Experts of a small language model: 10 layers, a softmax router.
Below are experts of layer 4 (counted from 0) of a mixture-of-experts language model. Rows are named router (the router's row for the expert) and show model dimensions 0-127. Each number is 128 + 24 x the weight over its row's rms, rounded and kept within 0 to 255. Numbers have three digits each.
Before each expert's rows: a language model's description of what the expert responds to. This comes from a sample of Wikipedia text that the model never trained on.

# expert 4
What it handles: Clause connectives and des-. Mostly the piece des (desk, describe, École des Beaux-Arts) plus clause-linking commas and conjunctions such as but, as, when, where, how.
router:137100112128115151140159101154150164126149130104133153098129107084127143119162144130147144153127125117108157124116169113128126099097109099152114094121177108135130093120105133127171113175148090104138150127171120147122150114107105129118100130161168147157102091143151082139142169163167105130096125162116128131143092087155150099117104103090105095153141151107135118097158164120149077105126

# expert 22
What it handles: Mid-word pieces, election tables. Interior word pieces after a prefix, especially inc in unincorporated and incumbent, res in Representing, plus votes and % in election tables.
router:164142178109182122156104120122124101118096142125118129122137135107097128162101104116103119127143091091110151163106135142136117088102142109154105105150104140111140107110135135155113124142165118119161150148149108115115161150151112100178091157110148117141124116166113123132137111174147094116097115111150156120149085114117163122127152110080095184107140124141126098156098094080173138160132

# expert 14
What it handles: Titles and office roles. Nouns for officials, jobs and government roles in biographies and politics, such as Prime Minister, Attorney General, chief, director, lawyer.
router:148104121094139155120145134108182118148152157090128114157105079165138090099104123149139137144164113131094172107130158148152117094100132132107102146158154146150133097109117127160165109149118136085147163143147140123127096118141150121087116096128113164118151098155145112093112107139157134169109088147144083147103133080150121111157110133117144091108169175119126127135120141113149148124167

# expert 15
What it handles: Mixed fragments, Japanese text. Scattered tokens such as plural -s, commas, and occupation nouns in birth lists like politician, plus byte pieces inside Japanese titles.
router:160108145117147134144141123138140137150143165098155128105084112124133144108138140118108108143111148102089134156138162150164124082084150096163135106100126149147110086135101147142171152161118103138124158161170089142136123124110125149117134140139169110165112085154163096083131120133168106113087110159138097171141109098159170105141137094098094110112155145097141155134145127117119139107152

# expert 3
What it handles: Line breaks in lists. Line-break tokens ending list items, table rows and section headings, mostly before a dash, pipe or new paragraph, e.g. species lists.
router:123131094102109153129107143152149112135153150122092139155105106165159161110130151106119133149123125105160122157101084109105121130113106148085137101110115146103113108154158149151155148137078124094154144146152115097101092159138122121141174135115117152045094119138084125152100129154141110103117159156119099135081127154129150155153140107121136139148087108109147141146146167162117110104094

# expert 1
What it handles: Relational prepositions. Prepositions after a noun, verb or participle that link to an object, mostly for, also to, with, over, against: notable for, victory over.
router:128142146141127133099133161142169119144106145091130131142132088127102111116156152175141098144141123140152094108149128143146095132146099101107112091115112122116116167139182136097127153097174098158137172153108162144158110127101112104133120060135151097139130114135153082157126112156142119122110133119107107148117141097140119100125174150110142089163100130177125129125133098100176098101098

# expert 19
What it handles: Category head nouns. Generic nouns after a modifier, naming a type, unit or status, such as team, class, rate, date, band, route, category.
router:177112138106146125172141116129172122116146138150145138156119131162120107084121111125106143122144134090101124115121144085160142071093149155153172143100126128150086093128115152138159146115124110133112140151168142136149116111172165121146149129154140088132137082167147118082108109141155101154106113121138124141123145105128192105097139106095134152083115141100129174136140103105098140148144

# expert 21
What it handles: Table pipes after coordinates. Pipe separators after coordinates or dates in tables, plus digits ending numbers and closing parentheses in numeric, data-heavy text.
router:158105134112145127143143112128152134140148166099165140116082094123131137116154149109109108135101137111094139164116163142157121092081149110147133111105117162152113087155097152139170152148110104148137153167171113142143126126120131151126144150144166111166118083142166090085125118131168117119086114152147090174148100095174162107154142088097105113116144150108141148126151137115130140108141

# expert 7
What it handles: Mid-word foreign syllables. Middle syllables inside foreign names and words, especially Slavic, Japanese, Swedish and African ones, such as Helsing-bor-g, Zimbab-we, Czechoslov-aki-a.
router:125127087147110102137114158133128168115126129133158104123125165160110149107150130141130082123111120093118125141125137111155160134118134125146151166162151155113138099077140143152149114131130137108105132166115100144101076095168121111086136147164114087144115090108135123123150078103151101093105131107152149131133131133160149117158122167162076103107128164165104177145104134144091151109165

# expert 0
What it handles: Table cell separators. Pipe characters separating cells in wiki tables, especially after numbers, names or dates, and row-ending pipes before line breaks.
router:115121136130128140145090096162104123118109142170136104116103123104126150120147159148105107153124097149129090141133138099082131143106138165086123144082135160102095114104140087149088158162120143094116154127119095098164090125124110163107103123165115165153174121125147144155168158124133152139127132129168096109151150098153131110132157095110120152098115115104158113105125146180142167127091

# expert 9
What it handles: Title words and numbers. Two-digit numbers after dates or dashes, and words inside proper titles or names, e.g. Chapter One, Saturday Night Live, COVID-19.
router:155099149123145133149149118129158142139138171104167141118084115119137144113139152110101115134094139101095136162127164156160130091085148103156139110097116151153128096142096154145171154152110106132129154168170101156142117130127118155127133139143165103168121086153164099084121114130167111112086116141147093173140103101160168105145139093097100108109150154106144157137148128125114127109143

# expert 61
What it handles: Table separators and connectors. Pipe separators between numeric table cells, plus connectors and, or, semicolons, coordinate N, and Mor in Morocco.
router:154107140126142135147141117134148142147148164107176136117085099125134143113149154110102111146096147103089147155121161150158124086084143110157137109101123149149125088149094143141168150153112104135127161168171101143141123119120124156125133141156169108164112084154165093084124117127170115122085118159138097168134097097167162111146137094097108105111158148103151150131146138120122131118138

# expert 28
What it handles: Line breaks in lists. Line breaks ending headings, list items and table rows in lists, infoboxes and index pages, e.g. after ===Engineering=== or a table row.
router:161106144116157133145142122139143147137149164101157143112086099121135141115146150117103108146098142106099140158118163148155125088082151105153138104103126153152124085145095150146172144154109101140131160172173104134135120123124129148126146133141170115170113081149163088083122120136170110124086117154143096172135106100167167102144137095098100105123153142100138149141145137120114133111144

# expert 2
What it handles: Numbers and unit-adjacent starts. Numbers and number pieces in stats, tables and measurements, plus capitalized name starts, such as 3.59, 645,523, New York, L.A.
router:160110134116148132145144119136147129138135164100164137110085099115130133114153151112105110140090138106095143165133157150160118088083154102148141110097117153158131089152091152144170140147113109127134159178171105134129133129121121146124142137140170118163114085153163086085135122140166117111086107156142104175131097096170162112143138093103102107116147156099146148130152146117124140123150

# expert 42
What it handles: Po, res, co pieces. Word-starting or inner pieces like po, res, co, inter, Tre, as in empowerment, positive, rescued, Commands.
router:161071141080145108121093133163136171120121164160140147107119103148170142156121138131128126114085147124124133147136173112161138107115085104149096111140109138145113079149164099143135103140120087109104150163156095093123129127141113133133093122155159138154125081157138141095151101125168125133076114136141145177151137139126147119143115090088105135131163167101138129134144125148154143110147

# expert 55
What it handles: Clause and cell openers. Opening words of sentences, clauses or table cells, such as There, The, On, according, United, years like 2009, and 000 in money amounts.
router:163105147126151123149157119133145147139149169108161147108091106123127131125145153104103108145099138111102136153126162151158118090087150101159140107111110150157129086139092145140169146162118109135126157171171105142137128119129113141117147136148161113167113085154165088086121108124167106127086106162138096166132090095162164101150145094099102104109146147109148149142152140124126130104149

# expert 41
What it handles: Month names in dates. Month names and the comma after the day number in full dates, especially birth dates in infoboxes: Born: 24 October 1947.
router:144085100135120113105162085121114156151136112123153142173110112093120108131143123102127146165117155109141150158097123160134116112136133111112101098109087162148136115106092137098118109104112124112109136162159165129143087158093106173102152139126107106160135123154117108093159130132147121097110153108098117080102108096107138105134133084117138174170129133138115172163155165155156170138115

# expert 24
What it handles: Clause-opening pronouns. Subject pronouns and connectives opening a clause after a comma or that, such as it, he, which, they, although, who.
router:128135073164143150118152139091158158143172099158106130091133132110158167109131133079172147143150127093111147107161138123159090101125145118156153138113102109131106119083089116116139106152129123108124138117147149079166135098141125089134159103149143143146121107144150119137133133140134169121115131119086100154137092115093141111139105147107135148107147089095170160130168160095150138111161

# expert 49
What it handles: Word-start after hyphen. Word or syllable starts right after a hyphen, parenthesis or line start, such as go in merry-go-round, top-goalscorer, mor(tality), To.
router:123112144107155127135133159164145171174140098124095092110134142106117168134176116134082107106136147128113130157125157148141129077087096112158127164156133141160134131121122087152126144160141142155138155141169125140128150132140117146087087090134149136154091097152137110111132117103158135162093112147123100162129103117140157103103127110115074124092120140084139117085102127149116085114160

# expert 36
What it handles: Titles and table pipes. The opening a title or sentence, such as The Mandalorian and The Sphinx, plus pipes ending table cells or header rows.
router:163104143121137121157142118139153130135144166108166148110086109119137136114149151122099108138097139099090137159130163144149130088085155107158134116089124153156116090152098143139170155155110110128129160171169094146141126111130121149119134131157162109166123084152164098091126122127167107132087114156142092167153105099167170114138139086098098114117154140098146147130156141127112138110139

# expert 33
What it handles: Mid-word Romance pieces. Middle word pieces in names and words, often Romance or accented, such as Quixote's -ix-, denotes, Gallery, Felipe.
router:145161170117084106122146131157162165140096130114104131106110127129118112072122138085101094143122123132123140145153150125138143154132151075140104096142146143114143090087096153167155133159098149143150091101143142163100175137132143116156089143155114160158111093145141096153139121112155154099100116141133124115152139088144112161151131160079130107111138105113169117125117089104097135138123

# expert 5
What it handles: Latin-style word endings. Word-final suffix pieces like us, is, um, ius, e, a closing names and foreign words, e.g. Heusinger, infirmus, Willis.
router:159137121115120127113104141133137151139105086097140160122117093094088140138150119126091152107122149112104157167104171149084098151148120126119149124153134106133133082136095103157140120138106129154102129118159102167096157162136107170154096164126158104157115099104131125118152132124154095131102116158150150101165088097155138136135091138121125097137123075186095120160142128135135090099139

# expert 35
What it handles: Direction and position words. Nouns and adjectives of position or direction like left, right, back, side, home, north, also member, often in sports or politics.
router:135116138114135167112160094128147136149128145090120095112101102131131103134163113139088130137139139090105124149163157128127135094094169117127166126112149173154122121145147160090162128155125150155112162133160154145141106132096115148144074126128129119161138105122158089096085163156164136091094106124167086151128117103177121103148102135102113100096122149105105149160135127081123134099128

# expert 45
What it handles: Auxiliaries and negation. Auxiliary and modal verbs and not after is, to, or would in argumentative prose, such as is not, can be, might.
router:098161121155158137167138130129094104118117132139093134081153116156158157149106146117148153128103122128128117109165143122172131127113085127133131141130151100124160133150085112099076152150115132156101127134143151137146144170128089095150147188151168141093092106143125120130152154141128083115100098088088109152125111144112146118134115171094140107176159093103139151129103143114107119104153

# expert 46
What it handles: Stat table separators. Semicolons and pipes separating numbers in sports statistics tables, plus byte pieces of Thai, Japanese and Korean text.
router:163115160133121132161162106137137127142150152125180130116090117127134138109136152102113092154102132124105135163145168137147132089088133098131145112102134153131106082131114132134175155154101133150127161130171102167118128118101123165134117153165162114166102083152169112082119091126164110102089120137129114157124104093152164102135128096100090140108170143101138135135167110122122124126159

# expert 23
What it handles: Word-internal consonant pieces. Single letters or short pieces inside split names and words, chiefly l, as in Stockholm, Warhol, Brasil, Jalil, Self.
router:161110129145117153083148124148127133093142141138131131120101085092094149075146111179126106142147120133138148157108171160134117191110119151177106158145135132132129112139101123155131126169122092130133089124158116140111137136084139123145132115113144120164112112095150091098133128102142064148118139149135152143145151155172122119140095112127109133146094107112069114162119102126151083113106

# expert 52
What it handles: Titles and St. Title abbreviations and name starts before a name, such as St, Dr, Mrs, Sir, Saint, often in church or biography text.
router:128101119147135133134160111157142092148137167105163143101092112124132119101141154110102126131110134107141165148114163109166148102091152099116105094135131157152123086096138147095156118134105105120092112129168090137149137121148119160155105129108165155149123085156169104101143103175173105128081124155118088152137150090140177104130109098117147106117150166106122143135160142110127131115160

# expert 31
What it handles: Table cell starts. Table pipes and the first word of a cell or clause in tables and lists, such as Also, Pres(enter), the dash for missing values, was.
router:162104141124149128142148121145145137140136171108159140108087101122132137119141151109108108147098135102093145163123166149157121091084158102154134105095124152149124087143095148146168148151120104144124159172172106141139123126111125147123137141151166110168115083155166090085125122129168110127085116160128094171147101096163166103140143094098109114116162142103145149136154135119121133113143

# expert 18
What it handles: Example-list connectives. Such, as, well, like, including and part introducing examples or lists, such as elements such as, as well as.
router:139154112164124154135153120111131108168140142124142143106169102130158123141122114160158124145153129128101186123157144107155106102095166103118161115095133126116086100152137144137136179095115143155107136139163122136151149105124109085155137153157144146095142104156134130117118110156144107088126086061105142152115136121108099100149082141087095116132137133115161163104096114108099122090149

# expert 47
What it handles: Name pieces and table dashes. Mixed pieces inside proper names and chemical names, like New, William, -y- in 2-hydroxy, de, plus table separator dashes.
router:157099147116153131146143126142148142140148166109161144116084093126128148112147153116102115136106135105098141156120164147161125091087154104153133111105119150151128089148093151141170146159123106137122159166172103146127131121120127144124138141144164110166117082150168089085135117130169102116087109157139093169145095093167167104142146097097099103113154147100153144132148140129115130117147

# expert 12
What it handles: Verb stem openings. Word-initial stems of verbs and adjectives after to, was, did not or and, such as aff(ord), compl(icated), susp, det.
router:156158089114146106162143139126117145076127145170089148123149124125134131097095162106144147110120114121121123126120172130154148134115115118157123151109142090161110087120134157115166110172149110089093142149151144119147137121116095114140114141152144165126094110167122119092138098139136096174144105114088114121108093145098132088166119153134150123167143090108133117138096092090179120117171

# expert 38
What it handles: The after prepositions. The word "the" in running prose, mostly right after prepositions like of, in, at, for, as in "at the University".
router:082110119151103106152125144165152109153153122090118162120110141109125137172155166131102129072141110161115097148174130139154172118150112122129109157125139176105130207137161086110161173142115129133149129108129158121098113156112146151104131162099136159149169127112155089109110131126111112130116111136113099141148106092112126109135106091133138095130107103111159146119142138107118113146089

# expert 17
What it handles: Word-initial syllable fragments. Short lowercase opening pieces of a split word, often after "a" or "the", such as mo(ulded), lo(ad), ra(t), ne, che.
router:165134139079119089112098111163113130149139105158115087107094162125151142121106164109100129105127107099104154120128146125162148110109146078149106147122142123153130110135117103125145102161128091141114127137155163073104167168100111104146086144129180136131116102148175100120167136129136142144112137091120119162169135133087154123152110165103141120127163158095130114103090115117112131164127

# expert 43
What it handles: Coordinates and ranges. Degree, minute and second signs in geographic coordinates, en dashes in date or number ranges, and unit words such as cm, km, century.
router:143092064136082107168159132087137120119147165124174120129110097106168150092132110121117120139106147088107142130158135148186109115106153100143124102125113145100125102129090144110140143083153121150145137168156169120106111140091119148101140112114147124152096100150140124094112110142159148134099153123144127113125117124165135156157120089114127135161150170103129130109166149128115168175116

# expert 44
What it handles: Range and score dashes. En dashes, hyphens and slashes between numbers in scores, seasons and year ranges, such as 6–4, 2018–19, 1936–37.
router:149093107128107100095177126092133120121167150134164147117099091094141156145124115108132091139119164103128100140158160133114112100102115093137131143137118150135123107096114157127149119110119091131149143174152103140130095162098136152138110098155164148142111099162156086106115128127157140113094153131162109124104121077175120116154162126116168145147149159156150155086169131151113154112113

# expert 54
What it handles: Surname first syllables. Capitalised first pieces of foreign or unusual surnames and place names, such as Ker(r), Ku(drow), Kos(tanić), Cal(i).
router:164105150121150129146141117147142147139146165102170136106087104117134135118146153109108109137100132108095140165118165154158128085085147110159142113102126151149126084141093149137170147152116104138123157176172098141130129120126135154121139144148166110166112083154163089085129115126169110119087109155133094169139105100168169105140140096097103110118149148104143151137150138118121135109138

# expert 50
What it handles: Table separators and brackets. Pipe cell separators in statistics tables, especially after numbers, plus parentheses around year ranges and occasional "while" in prose.
router:161105145125148135142154123143150138142149165104157138121085108115132141114147156116103113140103144103096139167130166144162123087086154102154137110103127149146124089148091144145168149156120103134127159175170099137132129118121124153122138138152168112166110083149168091086131116131168107119087107158138093170129097097169167109148143089098106106118146146103147153133149133127120133113138

# expert 60
What it handles: Mid-sentence verb stems. Stems of verbs and adverbs starting or inside a word, such as pract(ically), inter-chan(ge), pres(erve), continu(ing).
router:129094130114154085130124125125137125130131141138099110115150181159144092142097150119099078086124143109093165121124161135137137098102107111131093116153163134165120113140148131179101088123148105110106152143148151119165171101162118104119175114140130100122101114170124121120144112125134114140109081107117139154153141119090177086115125143134122117171142150098135159099101132113166165146163

# expert 39
What it handles: Syllables in foreign names. Vowel-ending syllable pieces inside Spanish, Japanese, African and other foreign names, such as Tuatara, Vasco da Gama, Júbilo.
router:144114181120142170095126135128137166113100100150138120114082131121122147140111156086122120101137090118132130139134141155155155169177148100145109134108140159169142110105111137154115134172103119145118109128156103137108135132120146155105130143121111117137116119100122108088108115097144182127119112164082132082144117137133140147167122176124102128109137145150180058126117072139092132150145

# expert 25
What it handles: Word-ending suffix pieces. Inner or final suffix pieces of long Latinate words, such as ific, ern, ript, etic, plus closing braces in math and subscript markup.
router:155136158138145085153147177103142140102121173139133085144108140115148158136134102122099118164127106120078100150100113161130083101088176109160162107145138119102133134164161162139152160093118113135158125116136110101110101094152110105147111137136110099165147099141144096137168102109154118113108130138152144139138137131150173118159115102134089118134104141101155144121105147110068131147120

# expert 16
What it handles: Digits in scores, numbers. Single digit tokens inside numbers, match scores (2-2), dates, decimals and table cells, often after a hyphen, dash or period.
router:157130113088151151155139125090134138145118120098171137160101098113089136133171133111103102117082143108117148178146127099164123101125157123135148112136109161129092102094104170152169161157121146142135168152153091104139087092132135159134108176103154129144083100099130117119094114152158091114103126124144121106123115101139151123135160103117086153112138156150157111133111149156146148124118

# expert 27
What it handles: Quantifiers and ordinals. Quantifier and ordinal words after the or a, such as all-time, most, first, both, other, three-week.
router:134104134135126155137118103133128108168158124139111166118119093160113157128141143155107160100149154112139151154156165128160102115105139114117129121121169161142119124120142113142142164142148152155144121111142156080096162130126109145162119130097140130145113122180135085110095123157134107104106106092109092141097113080152102143124088145100093101120090177136132137158161188083139089121112

# expert 48
What it handles: Of after nouns. The preposition of after part, one, end or most, as in part of his career, one of, end of.
router:168097157141116145133129139150159114142087134098166116132090143150096147104141124161088132126149148146095106155149139159157122125154097111116161159088104160114148107143136160103117146104160087161155154104156112103162142149097138130153137128124153145156154108114161117095109090141159118147093098172161111138132095092155146108142108122100108099146100101159105155095153111159145118135115

# expert 11
What it handles: Under, own, among. Prepositions and possessive-linked words, especially under (often the start of understand, undergo), own after their/his, among, together, with.
router:147138129136160111128141157107163103159128152111134115122094130140132121168162124165141137078134184140103139125127147100136145086121084107129097128142121129134100108142126155127140106175114119161170148170158124104150148111105135101123137095162159135158147106170148127119108099164144094166108097098122106124090096095090145099109101108094098144157123156105120124149097167153143106109104

# expert 57
What it handles: Heading equals, linking verbs. Equals signs closing section headings, verbs like was or are after a subject, and word starts like ed, vers.
router:158101145119146132150141121139149137141141164105160144117087101124136139115141152117098106139095141103093145161121166148162118085086147108153135106097125150155126086148095154140169141163118103136131160164170102142134129120119124151123135140157169108167115082157166088084133118129167105115085112153141097170133100096165165107136141093099104109123147149102143153137141134124115134108141

# expert 40
What it handles: List-item hyphens. Hyphen starting a bullet line, especially in See also lists, career highlights and disambiguation lists, plus table separator dashes.
router:153120138117122104131125104103161101149157155117128120125101087169150165157145119162101106146111134089149104093092150073104161110121106112121146128160119091150106122150107150141159101094092124159105137122112106153141087151103167122141110117126130141070173111095149156116149103160143143127124158136160163153088127117163138103110149108115115126134157152127150166096094129152109129126091

# expert 30
What it handles: Table headers, region words. Table header and cell words like National, Democratic, Conference, plus line breaks and direction words like North, Eastern, Western.
router:160109144122143131142148124142152130146142166101156145113090100114131136112145146114101115142101143100089137159130165150154128085086150102159134111098119158153125089137092150150169145164128106137125160169170106136128125121124119152120135131152168117167110084157165091086128115129167105120086111161149093164134103097172165102146142100096100104120151150104146150147144138119128123113140

# expert 51
What it handles: Opening brackets. Opening parentheses, brackets, quotes and dashes, mostly before author-year citations, dates or abbreviations, e.g. species (Marshall, 1995).
router:154108120135132149147163099147102098098149158113123137115116094149151109104167151149107117104099155102131088157155167115126099091102114101154159101158101144111136095149092146101172155103107114129165145161161096102122118136123128136104130155098156125164128087147163123107127153151164129152092151147129092133100110105109151112107147105111110131112138106077165169135117122153114132158093

# expert 10
What it handles: Noun suffix pieces. Word-final suffix pieces closing nouns and adjectives, such as ment in Environment, nt in variant, ration, ion, log.
router:161105128108145131128146172129156099088109150092156109136155095167119129104154098111099108172095136180107158151139148115119162157102149107155100119157112115089155151143159133150122147120137135152147087085118116112116141115146168104111105128105097085130154122141096091109098108137139112161120101170152154139126150140145162126148156136168097086111116143117110100124115088149123119146151

# expert 59
What it handles: Coordinating and between items. The word and (also or, &) joining items in lists of names, organisations, subjects, plus some name-initial pieces like Pas, Spe.
router:163101145122145135143143117143142139141147166101155141110082108114133139119149150109105106142105131109091143159126164145156122092087146100154131110097130153154127086150099144143170144154116102135129157172172104145136129120116128148115145130159169117166109083154165090084128115125167105117086111156145098170140095095167166110137142095095101104119153153107148155134151133124118130113142

# expert 26
What it handles: Clause-introducing conjunctions. Complementizers and clause starters after speech or knowing verbs, such as says that, because, which, who, plus some first names.
router:166108141124155134142148124131151145145146164102162147117085110121124137110146148107112116140105142103095143158120164152161122085078140107153139115099126148152132086148089140145166152153107105137138160165170092139134124120118123155125141145155168121165114082152166094087129116128168114119087113149143096170131094100167166111143142095102110102110154145107143156141157142120118141105145

# expert 34
What it handles: Inner syllable pieces. Short inner syllable pieces of common words, like vi in convict and services, ff in differ, ti, et, em, va.
router:153104166085170102140093150143114074127114155095118097149097136133082159180106071106106110124070144132151167145121138097166160108126132102160131131151133120099152145119132139160123119144101114134111115156150123106118146131137103085128097126154115090143112118120131155120149107113153096151112124134109135138123172141144163117090122103136115117104142145110111155156079170106138125165142

# expert 58
What it handles: Coordinating conjunctions. Conjunctions joining clauses or list items, mostly and, also or, but, &, nor, while, often right after a comma.
router:072152127169089123122157116125139164119153155110140118082093105097093156119142145105181104147160154137118127116133134121134098104169133090136153104105115115110138126158122086087159126120092108122160155091133124135167090115095158113114127102166138114129108115163168117165171134138145111159110170144156130160143126100138148098125159136117159095141121156136125131111155094141129090123115

# expert 63
What it handles: Indefinite articles, determiners. The articles a and an, plus possessives and numbers, opening a noun phrase after is, as or with.
router:126167114150149119143111151089127148140087144157142148114103098154130116123148178156107135107127115101115163143153139170156123131127126129173133132151133119134155120142146097092170158134097107108107172113143163115144139116105118105096142090133124117155149116141150126092119082149135157106124123086101110156137172100095103140143090108089105104146156131097150130175141137097149153082080

# expert 56
What it handles: Measurement unit abbreviations. Unit abbreviations after numbers in geography and measurements, such as km, mi, ft, sq, cm, mm, often in parenthetical conversions.
router:162132119106116113143151108108093125111166127135156132143093144092156143136137098104090120127117145095134100167102133153170127101098106111152157120113099165131092146105150137098089114111146085109136128135165152086131101145099108140157122132126170116132107105165138101104163142126145140147114141087122143175144103141151131163197115119070132106122152160109141126112115113085111147143158

# expert 29
What it handles: List and table separators. Dashes, pipes, colons and semicolons after a name in lists and tables, e.g. Duff McKagan – bass, Lady Gaga – "Applause".
router:139139164146158149154172135132142126095135158132139126137098091141086112140135158114112112157132070139098134118146150080130103131101154115099124115105151138105130085139117165152143158129093129140161146169154104150127080127109145147110145127090115111145097099096162138098145151167160105101103145169155093082090109114159142138133118088140106117138135160133157161137135143147093134114098

# expert 8
What it handles: Infobox field labels. Field names and colons in infobox lists, especially taxonomy entries like Kingdom: Plantae, Order:, Genus, plus Weight, Education, Preceded by.
router:121128162081147093150096146132072131167148142104126116087118131089119151136170088124120160121106115091113099146108126173099090110104136148135116084130082124145182108172099150119111168175147128160144126142150130153149106120126148151134123129116111138141122112165140094107145089131143156162110166149142140128161132114137153111099126093119119154112157145095129111132154118101120157154157

# expert 53
What it handles: Capital letters in acronyms. Single capital letters ending or inside acronyms and abbreviations, mainly C and P, as in PAC, SEC, BJP, FIVB.
router:140109158126146156167145101133181129121094158103147109151098132094141130161108088098135085141110130123108101143123143133165114089096165151123114111145112158142109125135119134113156138131130125151117142157149068121106098171140125167124100146111149113159145095177151118096083109094157091119101130105158138152130118104140167129156177115109130137093135149107154106141116125129113087175116

# expert 13
What it handles: Proper-name initial pieces. First piece of a capitalized name or term, often in music or place contexts, such as Cov(entry), Radio City, single-letter R or C.
router:164109142116140130139146122142148147143140172103162137112088110117125140120143145106108109139095136098092148160114166156154132087084147104159140104107130153150121088149092152141170146158126103132114161166170102142132120119120123152119134144156167114167116083154161088086123119133168107120087111161146096173135102094164159112142138096094109108122154140101144154140156137117118129115144

# expert 62
What it handles: Years and name starts. Year and century pieces like 180-, 17, 19 in dates and tables, plus opening pieces of capitalized names like Po-, La, Ro-.
router:169107141110146140134140124137141153140142168117150139108082096118138127109143152122098108136097137106092141161117165155162132087088147107161128104099125142149129087147096136128169144156113104140127159164171106143141125120114119160126143152148168107167107083155166093087132120134169115112086110144137091162132099106160171113133147093099096114113162147105142149131164149119120139118141

# expert 37
What it handles: Periods. Full stops, both sentence-ending ones and abbreviation periods, as in Inc., U.S., middle initials and list numbers.
router:128101150146151120125118130135100117099081142082156142157136100098098129168113100095156162107126166114154099130131141080119120151138092112149147098102117129163125115118127103084128120105123097144114111144140107154101162140170168159125149103101125135141156125083122135166101164165144102178131168150104128138096114137150134156091111152129119177123083149127170151111131128127158107128117

# expert 6
What it handles: Mid-word fragments. Short inner word pieces after an opening fragment, such as si in conclusions and missiles, lo in deployed, ath in decathlon.
router:140139160101123120111151124144105076126109163147152132150116157065126125155081095140132117152106126140158139128153103119151116124103149106120114136154125090154163145176111143152093080087147110136167099117142129120099171191148117103146115123145101109153110131149147127115165128088133133143109089144092146133141097155130155155157093147119132116079139132104163099099116119148139116157128

# expert 32
What it handles: Foreign name pieces. Word pieces inside non-English personal and place names, often Spanish or Slavic, such as Ale-jan-dro, Martín-ez, Jana-č-ek.
router:140119141139121126099146153143105140140116163091111125099122128129144115111128128068098110130136162125111169128117161123124130115162139151116099124157105131128147082090109138138164127178104106135134106126170092161135117098108108177104167143181139129138112102152151158101124106123165137147102139166096138076108141118159153124088142136149100102089148071142159104136140125112126157084121